config = dict(
    hidden_size=512,
    d_shared_expert=0,
    balance_bias=False,
    init_std_router=0.0105,
    vocab_size=28930,
    norm='rmsnorm',
    learning_rate=0.00176,
    beta1=0.95,
    max_seq_len=2048,
    train_tokens=1465000000,
)
Below are experts of layer 4 (counted from 0) of a mixture-of-experts language model. Rows are named gate (a neuron's input weights, with its number), up (a neuron's input weights, with its number) and show model dimensions 128-255. Each number is 128 + 24 x the weight over its row's rms, rounded and kept within 0 to 255. Numbers have three digits each.
Before each expert's rows: a language model's description of what the expert responds to; "comes after" lists some tokens at least twice as common just before its tokens as in all text. This comes from a sample of Wikipedia text that the model never trained on. Tokens count by the router's weight.

# expert 14
Description: Linking verbs and subject pronouns in descriptive sentences, like was, is, became, been, he, often before a or an.
comes after: ",", " It", ".", " was", " it", " is"
gate0:123115153138159143141161101156075181119139154125146102124061118107121150106130111161133106137119121123136143110146126117114114106103148183099127191165108113173132156134100128147098157099115130117122106141086130149125149104140130179104201124133152160113128133102177128112197136126128109133088151107072157118148160106156153103108145160116121129125135133116114144159126152103178133146121
up0:110126141160107147133136127140114114079123131111163132135138046108122112097148122127118110097131158135149156133159112126100127099142143143117143104189130112132156133107113103158138114108111126090121085126169127113151149127120126115136167101157117143122129163104101118119184158149158103112088169107148131145141128133134152124078121129106157071116110149125119118137122079143130115152161
gate1:154159097155116159160112130163143093126136152107131131168178099133167137084099109108147128167134071147128114120128107105113081104109106138118134132164112123092141118137174137131143130174135152112147126135163117143122128115120145145151142126091079119148143081109144099148126091151084136143152136087100157155112082151113094136109084098134145110119182142120121129108154154125100086139134
up1:114102113062118159122106110088118146135111141142196125139100118104126125101176131125132149140113151168144174166153161148131142116106106169114114151075163143097095143122113133103120134110140154174143172138092211124116102127086133085158093125087183156097114110127165146143101149135154162121125149103112085102108150130156155110134138107115126134153115138129111123113157093102108123136119

# expert 30
Description: Space tokens right before a number after a pipe, semicolon or preposition, as in "1923; 102 years ago", plus accented-letter bytes.
comes after: " |", "|", " in", ":", ",", " /"
gate0:082138154135096151098161092090176139102162139122122130131076153089127124127126118119117123111094173126121078126129107108130143121137130149134104181149150149166142164160104147142100121116141112142114135122102167133083120144125142087145141146160122070120119112162085130129114115092142121133163185147140099147131124108150080121127127130162119127114099131129108139100160165111141096103133
up0:122139133124159136142127096105161167176126157081118101151142149140095121063138181150181098091090108130098101130074151154088194138108114126126120153138127126131099128140103115123162138106087160113143111105115128127139132115110140109121102150154164122134126120124135120108112155126083134159161155148148138134124115147146123182126122113128141129107112133111132111082113141131075127098169
gate1:082131110107170145111125139105117107156152080102115155107103101049151114151099090116102137166127160122119121095126140125107105077092119121129130119145143167075177170117100133086127110133136153118138141116107118137173132108134166116194151114149118114142148145135104160102162145106128186120113127083143122138127159075101119139165146139100132093143131142147079103124124112167188114140144
up1:112068112118130152127105153134130123148150060132144126114107132109119140116136138116141190157158127148129127117102156143128122145122142141121126126129134111108095185157134122107141113145103168132127144107143091128147161099093120124144120089153133168131111168100165131146112119109114097139117095138124106118121184116154146125138096101123133156100106105182144113138109149154132135179133

# expert 10
Description: Early digits of years, especially the 0 in 20xx after "Population (2", plus first pieces of proper names like Oxford, Research, Kilm(arnock).
comes after: "2", " ", "–", " (", "Population", "==="
gate0:166156125162126138150146138129088115158103114154133149098119135077159131088118096160125155094116126124158100118098160110167130124103127128131120096113135170114142122110121128086113129128124132122117157069125135134114138093139120144141080130195126113125138125117144134119194163094148143090185121136133100114124149130118119153108137118133144142113105131139129126137155129131113126117163
up0:111083120136099104104116106149142153093137155117097150142156109145149125159154132096148094130140129145157172148140092105100136100130137156138115147121121080142107126136123124149152163104166124111131119166137114126132149133132132121134140150117159167096125132132124114126068103127130144141154122142128151172130122118118121112132105148120106136129088142132131151113098128122083144143107
gate1:115110128120132104137093103090106125176088148078132124081111095109131124105149124154101106137110108131144162141119137099130132123100095143156137112139107142075117111111136152122153079110111112093144165129114147129126150099108133136133111120129133103129110150111138098143129110111150127126162111127152061115151101105121128117120166138091074121144113142155109117139106096101154122133162
up1:132131128107146132103115153112106148126103139154165099118120135115159180139127096126125095100142172094120120132150124146124177092128118160129126149079097112120137099108109116142113069125145159113157126118148136109121087148144099125103144167098113141136123100157138136143161126132134134120151142159083129135099141144138150128110085132152170126125092126119100135145183156121124198162144

# expert 20
Description: Line breaks after section titles or before paragraphs starting The, plus leading digits of years and numbers in tables and lists.
comes after: "\n", " =", " ", "–", "The", "="
gate0:119172152132117149144100149146124135121149115094070155111099121127124154153105145092109123156142135148116127108154123147106118136086126133133120131133115110131118152143130104105133131116132094190107143115111111111141080130108133067145145144156095164143122156120148125105121131121147107126160122128121153118152115114118149111118156116168153093137082132104121153099152120146105171091143
up0:107138115157152161084160111156135169111136101164142104168108125108116115125126120107148113097120164107123127152096104100135161100152164138135156161103168118126121166131120140102121110130134097121153128169130145093112120138156103138130105153111165095120127116159114145118108103142119133183108108143115091150107159157171103121162091139111133146174128128139115135138122127130120096129160
gate1:130102097140149109143147140126143144132133143135131148115135081119133118170100132137140119108127161145139152101141148094132143156109109170121131162099096141122153149093155145120109157118100155127142133118123141136130120130127097074136123104133084134119119116194170152147135110145106119154130108173101184116133152112153142117104082122134183118107115128165145131122121141139130115125112
up1:109128152106154124122080149100162116120124133119095120109130168104099099141124139149089125108145137100099145139120113160130109100165157138159114104144142123090095161150102118193128116140135070129159142150117137147134122137103139136134141148156134104133131119090091139153141159149117150129154105103159120153084052128142126113147152116148106086127141144112160123082116065104113122148145

# expert 18
Description: Blank-line breaks before new articles or ==section== headings, heading markers, and language or nationality words in music and biography infoboxes.
comes after: "\n", ")", " Website", ";", "com", "=="
gate0:135147122134117161142120131146136126105148128094178091165125133075104123124127104137147077121157119109110098137108137097072092168150117150128124154118104126135173095174151141105135147139161131112112130111125116153140140137115099138137122122134103135111145096092173153120131158103138089155132129146104166123107129153121111108099118135122156111115143152145162140086149073088141143103133
up0:136115114182107151097122146112062166187071116152101133130131169137137123171152092132106176106118178153150127139143125136176153079112086127147128084148138097140101159131111160125062152152105080157103076119140105167073142121139163129099087131132169115161137161130145138142117176127093155121174152110113128105125119123128142142175098111099112104079163127154142142103106120156114146140155
gate1:086105152124120093137130097142177095091142126137109136163103155132147194155109095181131159146154159181094168157128166120107103090163160133137134126120185128139102127122122128174154103164104119159127095152149122126179102168114110105133181095150104107191144100141118118132097152157162147123069096092097111114113136148122104125108119102168166147129095106141143134122162112140103143150097
up1:160122154142105099166132178137151130127125090116130149139136135132119135126100097125146136108164090100119122094120163137148083106151150103151145097111188136087120150131105126145106106133131100114116103125116114107104116143113115119110183094153090082133118147109127103104119135063178120141140118079133180147163144102107109126135090157132130139112128128126106102078170118156172122102153

# expert 16
Description: Label words in infoboxes and headings, like Career statistics, Personal details, Species, Coordinates, plus table separator rows and "=" headers.
comes after: "-", "==", "Personal", "See", "Scientific", ":"
gate0:155118076113112142144087135121149102106171141122121108133150147128117161108120134061159078170145095135082141134127164135163133128116138155128100152146139140134229146127110172094143116128127118132107119147089144160161102154096124150179132124117149092120137139115137138122144136146107115144139129122153145128101142152147166116096123117138146114144148115108140125097180183095146137178127
up0:133132093134130108122091163107106144108121167128141126103161125119072159120126153107119107148133132115102150145114145125150157107118114137137127136102135128113205162125145134113095151110068115182110160148082137147141085119110119175166129118076128128076126160126151124121111106136116141117125134092142110138157101113105119116119112139152176082097152140142150124133125135077139139110148
gate1:106137122155120127131096135107143152135123099132131111144132137118137168103098134105170120161117150075115136101138136115113124166134127108146145146092138120115097110162090133155133089095124162121118102146151098079152128173100126111142141149139094132147127124102180135195107098099112114137096110105120100139150091150138134081107110100122157115157065118159111160126142131154110136113165
up1:145149152126086110096132106180169105123121124117133129093124147121086132155097113124153130158142115091116131101128117088097105192116179154145164165118112111148117127113127109191143124075101109061078110161156119119172158099117127127115146158126133142117126102119130125121114136145156137157138145099131121122099082177138108115122164110123160109154100140133155172181067140136136088128123

# expert 15
Description: The word "the" right after a preposition, plus time prepositions like during, under, throughout, on, as in "over the course of".
comes after: " in", " of", " on", " at", " to", " for"
gate0:143127129177094143120131119128112124096140196162173120116157141133150082093102103127105117136152134121137127116135088144132139116117088117117146144136109130117136104112151107127077119131162110149136087112089149112123150149133139117119117149135114111198153126094121157175143079121126110134143103111172131117136117078144140118088122135175151155152148069105125177126151103133151110105139
up0:138138117126121127143138117095118137141162146095112141102103108117134122152121119083121124133102142120106089128177109127146137164073143148114071086107119141161150097175083097132152102134140142131129129156110136102164158103158124155130127101164107108099126123155122142144142146074140134142135180137180118135118149116107102130160151151110120077103119102145148116160128128128152077116110
gate1:136099132130099094109156172142127145114135152107140165155134120105157105116169125120095164088136131090110113136127141131129088120115143131116120130141117126175168128147134126123100141126109138123109126108109134128149142153118121169123124140156130137113137071102149181160111097119101189097112114096099138144136155122106102137115114153129148160101182103114134120148086136159161183125149
up1:109111121121134152087078154084116110124142126187085109111144129119138111145104099135121111141156160140139156113123151131087133116098147118127158167112149124173096090100126100125212115129118117112111107161126123119105152144140159113159121162122137089153123161096093101093134118107140110185155139156135135102137092149178126121117147138137138157137117108129097141113159124134107080136154

# expert 1
Description: Indefinite articles a/an, plus commas and "and", and first word pieces after an article, like m(ansard), m(iscalculated), bl(ond).
comes after: " as", ",", " a", " with", " is", " and"
gate0:174125129099090121100130121180155114146157107155121129137128079109188170149104110206124099101091158132130121153134128153137157140151141159093138130131117103137130136118151171119124148137098151146153099154145132140114169147144146143194098091170159139155132137139190166148109101126119092134140106144088185137141140147134146113112120106148101139147116127131145171098127144085123147161137
up0:171143078142119132139105109150134125133125143085108140109096139179121188129158126099128126160143120101114114110109127110173112143132146111076075122139091139158131111099174101130148144132132129116137127150164132125088079159147137143125066127121100126121137174147125127124096147146101133171123139132171136128107116161145090174121101146180159133090125110156054177163167124116140149140111
gate1:180141120121101111104148162183101094145117162122138138145119117103137138165135173177140140135165168171144132154140163140131141127124148140129128167150086136121096125112124096095145128120117093135086127149149126117138114092136173129143108104140116114111127121091139114095122136112107134125134109144146153138126122120113122138132120109103094160070166127119113099141158135116125144153103
up1:132127112130122134136164117097132132121142068156138114167108142126095144113164140119116135149163121154122117092137110110149129142162083145137123074125148087132111130116171108145121136168136127099143148133110164097168142072111115117131136151125156101101147176136094125138139157152135124147102140098088103140109152130106146140116078119115072155182103079120136164105143114127135104090121

# expert 31
Description: Line breaks, list hyphens, colons and heading markers in list formatting, such as the hyphen opening each entry under ===18===.
comes after: "\n", ".", ")", "==", " ==", "==="
gate0:119111097087127115112112103154139132095113108105085161098109136106138139141107137153114136192155137136137127108126122106092128109105114109146148124123116149121132169121125148169097119093096162157128140146131140094124136145118137126132112163138106138110136089117132176066130113094131129136082166079125137101154084134162087130144147134127127124148115112194134088149150103129134105141127
up0:129159161121142142120117167134089142093107134164159081143122113148138107108153100118138121095158125100090148143146134151123123093138158150125134125145110116154159127129115117090113151167129116104137108143089121150116132122109129121167165148111155130186123153101118118208129123178121127125158095169127130134135156145126160147110124122142138105101126156039136143125115133107118182130097
gate1:135167147142131142150092117140170168116146109121132138114116102107122170122160108140152109119086111125078120140114158128115162198139146197115097081099112155158114130137145082131093162174108173069096095136147152127148142123128140127143109115118124126150142140127105121119109155129146122126097154152132147155095151129113165149150095103187121115147120088085153136147067145142119107138142
up1:065108057104104105109170096118097101134110111094118137163143149182134096096128149085090109134139108135131091131153130115141097089107148132137104179151156142114110126119107150118162087130111113130128119118096113125087140113155143116133135139149154147135117133108150138135133140183125129152131116122117120143139141177130090096096141156074115135137169179160101101123173155142132170142102

# expert 26
Description: Prepositions and connecting words inside prose sentences, such as with, of, which, where, including, after, before a noun phrase.
comes after: ",", " to", " also", " which", " one", " due"
gate0:126117096101159103102112117132092154159099102123138129138086134089132128126138153078146093139113159126148151132099086141162109144152138141154135149126163098097147114112109103126184099113150139137108123141149120155142140119097117141120143126113168159149120126149135102135121163178108184123102171106132124122095113124157146108074167129158148088146105084134109131128157126124040187149161
up0:153106151119074141125131138108148118090152187097133119139160103123146144118132081153085134151130117145090102166150141146120120123124142129137096136132090148163160157126175128104097119155099141112172109093112132060111113138146126135121147108097114088112133137103130155091119109112149125127111110147109103138167131140110084174157079137121111120132125146107131147124075158087171075133076
gate1:141136098168181142138147134148143128128149138077124144092112102136106110129154101127118191142115119122135089151161132134105033142160071109135114092183100155132118114136165070111132147127099117116085138089122122120137099140113117118151100113155097111108117140111130128143155118138142146135165124141121135155119169137142136085161147140098121082105121093119084127122115143123172086111090
up1:119143106109132100153147156093171177112109138076142114147143124146135120154166159102116149137102167149103126131152142125166153166124148151119164097110135117127143088120127105143154111070147168149128193118177105151125126154119152136139127108070123141113119098143103133146096165126142093151133101128166130143134111150149131128143150096141107177119113110140156107118137132136105113151166

# expert 11
Description: Pipe and semicolon separators in Wikipedia tables, plus header words like Apps, Albums, Clay, Billboard, in sports and chart listings.
comes after: " |", "\n", ";", "|", " Team", " Apps"
gate0:183148108099119153155172142164140101130091114108099136119142097121126121134154150143166099111147122114123127172152124139159123120185146168131144118116109112147145129118121118140135147129157138128111157118088122113140106120114137094129121125122133128146142109108117098116156134120182172165138111122180125150135140104154121168080155149064115133095124144157147112106103133144161108099125
up0:163147193123114133154173144124126094112132146117131135140133139143146109099088163147146101064135169095137085169157098141166153120168122177116141092104126144118103129112125144154137114134161163172125119136088111135133088120132146093128108114112147137147150109094119127142138111117131160110148127151167159140151108098109119148077170106115122113110104151164124119177136169160148105081165
gate1:179117118120126145126133128113131146151094154154182128099145165132132115143138159170139147111140127136140148185128111151106101163161133111092134135096132138121123156128113100140122104120120149175122207137131152137178161109111131080143138108123122165109119116125135137164123093117122144132086107113189134168103172172138106098087114106109112120151103139096131176124129084137079132133094
up1:176121118102113134144138114102130154145110132125148103113099142125132071160139149157108120103144136155161128129090120113145101148149142100109083169125129149107085103158136139111116136164143160182150143131169131125163118145146118155090141120148106120113138138137173132115107095122109137093147119146119185125147104130100134132129120104074112111119159133104122124107113106154077161171156

# expert 24
Description: Digits and pieces in chemical names and InChI strings, coordinates and percentages in tables: hexahydro, carboxamide, %, +, acid.
comes after: ".", "3", "4", "6", "5", "8"
gate0:167135125091122170152143155145113142106154107142168095133136113147097111135132123116066132096122115106151101127131160099133108119101122142123139121143109136100102108121118144091134145163149134082147128167134103139129151139178095118068178163099081152123111087152081105176073139157135158122113131110108138142119184161135118107181119142142113112111149133121112109160098139113092157190113
up0:122095112144130117149113151111097117117092120130112141140101078164161139130128120117164116144134129115113141128159124151109109146119111135104123126093127141144094145148103125134091152121108133187096133105138151090149113107123143163173122106118150123132152210114136120089159133067104145115154137145164128125118119075121170137071139140116114144093114103109120119110187107181182127138135
gate1:138120060081109111147160127102119121128116104100149109123156117139154117110128097105071115149132153121143144144139116150111116122069145106136156133137131079124171153158107114149104146087137124089121128151163168103101119112119132078157097137153115149097128127138149132147176162186106134111124147110064159119156117142114147133132092151134150134125128138198121091115129158069138082139162
up1:142148134147112148130151106151108164075133117150109103093086128178170108120126158156129092136132122139150148128139076115121126127111115118146183128130144124147115121124100103128149099133112124155143136149173087102110139155191139129130164121111133166145114135109113123164127149085181161158115145157185119147084138102153137093134171130137109114136129132098158081120109142170117161172123

# expert 25
Description: Nouns for people like man, woman, person, self, author, and word-starting pieces after determiners, like inst(ability), gar(b), vis(ibility).
comes after: " the", " a", " and", " his", "s", " her"
gate0:095143127113108134137160159138117081107151134115150113125179124157123108144077122122139090108106154132100072096134109123096138164109108140119123102146118189143101061105155133153128126096117144130134096102126168154075139109173125129130156111114168122147126128112103096105166098166130127122104169126165133125169077116147136141126063144133113113154098138108111109101112105092183129173134
up0:081122135112107151153129144138102103110110186127180122126200119139152108104123093146141089132156158166095129130149133103101144168099121144106125141122092151137112110133182093135144141097102174135118118090119134127098163091147127142103122116108153127112105136133138120088146117161135118135103146128173139107173066113139132181140096181138122099145106139108091115100148104108122154156187
gate1:114152129160119219162149132126140096099185165096136127119127105115120128100124154142094128150147094132111122111099138154151119139179134113118144123115103162118134129139125130136121134111101069100116109154130122134121115133111184096110143126133116101131125095088122096150136127132099166147115143122142119143168091139110138159102095132122112123134139134131155150155109105146150131102099
up1:092113166143130109144159128136129097109111111135117147146091108134112094146120101111125099139110150066140179096136123116108112171173124165108140088119159122140124122148141125140123103137140082132152150130140146087132093137131157090122137123093121144104146112201117100121121156146108172131149098136105104142121145125145139142085163132131154152109147126108151096152115125169154081108103

# expert 0
Description: Adjectives, participles and particles after forms of be or a verb, often word-final pieces: devastated, heartbroken, due, up, similar.
comes after: " was", " is", " be", " were", " a", " are"
gate0:146145166178130128137140134107130136138134107201152132162186121116122145161160118116125160113089141115105111137104176136118151151165118139139111109119117107163107123102108123108116102108148123121133124118116152128118073103130156085143152137133088178116128106117149091130066104098095093086097129115114126098174109137123151162137104122101078130070159122135091113119131118112112107125110
up0:102058114170130184108144150157089115124113082146154072176130123119180130082171149104138187121170104117125143126127147143099140166111121133143107116120096162141100109085132103177134128144117112131127101138129133102142129111141169080153139127112097152156141099115135128084137126089169110137118097115105109108128084162131162137095122102154119125143132135084112119139090097135124177145077
gate1:153164142138093095145134154098105132106138145127136127108144130144171149101115122155132101102178076096150080113141149103070122109161129055149117122091129116130111201111125125155107144134118192159101121140083090128113150144133118119131137143119117124126154134136143116149154103111112159115140157139162161177166105120124111143141077142119123149138121106137129109122148135134109107160146
up1:137132117120182123129141091099121150127127107190148161119137166166127122143143150086125101122088166132132125152136104157155139102146083118157111128110151156132145087098123104114079103121126129111125115176146168128143116100117127097118118121104114152109118124139090109149090123174098125124125155132134127157159130095142117109116122105113124100095129145130119143140159151145105096110142

# expert 7
Description: Final digits of years in dates and ranges, such as 199(6) or 200(7), and time nouns like years, months, weeks, century.
comes after: "0", "1", "9", "2", "8", "7"
gate0:124126086110107139145140160150142137123120126104063160161129153114103143160127129157150143098125138090160083132119120140158160155116125080137129138112129142104153173111116153121138119123132102124104142121091096111101119163183095084171126111124168123120145135120103122133130104105131128117134142161129113146149137136092116161181104148144115151131134144134118155120109106116129124171102
up0:167102113107093104151120141175117152160135133125096117099135111177117142160139103166111152116104087098147087127127115141164157175115156107125135134151114089100152090159112141149121121156112147118127165124142112150098112130130096146124158112106167154070138162147121139131111162105082170124112118139149121119147112113130088172112114133126107140135130141169093175107141110116109142153133
gate1:158115106086134129190184088161135152117121101091140109113102092137131127096154139200069085167152100134131134116108122131177138180123121142116114135086112089145097141130090131100141166142092124109154117104160134138135129109153114116102157116127122146121126195086169126180130153139092103128131151143172083141136138119111149152118107165189108154136157127099141094126093119125105129097148
up1:113148154091156114095103144083134106138138109144135152167146113107121142134136135131171121162135134106116125100142117122096136072155137153129101141137155102094157141151153095094099128131138110150081150153128124129122107107117102121079141137157162149113132109115109111070129135122122121120150118119069109155131164133151121104117178106124129113104137158132074173112123089079146106154115

# expert 27
Description: First digits of match scores and seasons in football results, such as Rangers 2-0, and club names like Rovers, Celtic, Hapoel.
comes after: " ", "1", " (", "–", " A", " F"
gate0:151108124089183146134120080127138125140109132089143128115167113135151111142081097124132131147142153103139119139128168173150134111135145127099108179129144090128104157134134114179111126146138109103125115140111136123090161164111108141140139156090139121147112129146133150119147097135140088162123119160090141068110152108130133150172124123165143115123144128142129147115180131141107104091123
up0:169123173116152099130126084159121088130154160110111109158173113159104077096102190095080107140148139116123103112135112130144124147115132085166155131141118144135103080188134098137174124117111132095164126133127121092114182122125158096114087190095157140127123131143064117157148125172105157165122103187125101100123144159130117126138145106165146121138103119147108155143160138129087125109103
gate1:158134141150145106136118114127164132094125143104112155134114102114125138116146157118118161127091108112161152153114116134121130146129195180155116110107117114117109166145116112130138128151098134101097084133113114157159145114106093149128083117120136177124155111135141164121095137107151145124099156148116122124120133117122142104150085134140111171116126104160106182169121103101182130123106
up1:114115107129115181144133150144077124154119096145151107119155144106126096129110077120139102153158126133102117107129147147147107127149121116068135148136156140142123122104121157107105121116139111155149185131113129085093117133116158115128179127143117085123104143099128115135161099117131116142134126076128158102144114126140106162094145118114137086140123138094156064120113143145099130140170

# expert 22
Description: Pipe characters separating cells in wiki tables, especially after numbers or names, plus semicolons and colons.
comes after: "0", "4", "3", ")", "5", "1"
gate0:117090082147113108151150137144133098117113097147099128097148122076135141138123144098074094123091114154102145104116126131123116104128067163145130141178116120113121100137144116121183080131118123128140133107116088111134136127151124121143135098098069101146169175095135127132154168109125125137180120144137125166114148097116122104093106134094070136156090144089159155112129090134140141168100
up0:171112095154131155130086166152157078136199151100125125141147134115129112119122110155105114143109109153150122083121140141131153124116104148206094158154160184105094117111173106147151108092131162126122099105144125153137165146186150146106097123155088094136145067143086140124147134146159106138107101148159143130133136055151112131124080124103097137117140133144170168146102107144146133164174
gate1:101140155113145160119135129113079133159182190136112100085160155089152157140121087144168105150138155110123121119112105119112121115139073127101131118081130073108117154099131145150182147123139113107141167145158135078143139138134170117154159140126128099113138115105154169107160163115085137147118128132102148124139105099181162126145130111161094096168084104133147114086095115123105117172080
up1:135156110138115085178128114103139134159076104095096127162068159162130127088146139147131125110135160119144118105118114128135164159128201114088144124150119157148132099126130121161154125137125133153154123089166164167084144150112101175098114159098117114153096132142093114148112094136148113166111134152179153130158134150096131114145122116106135094108080094176116147117156157098149140106195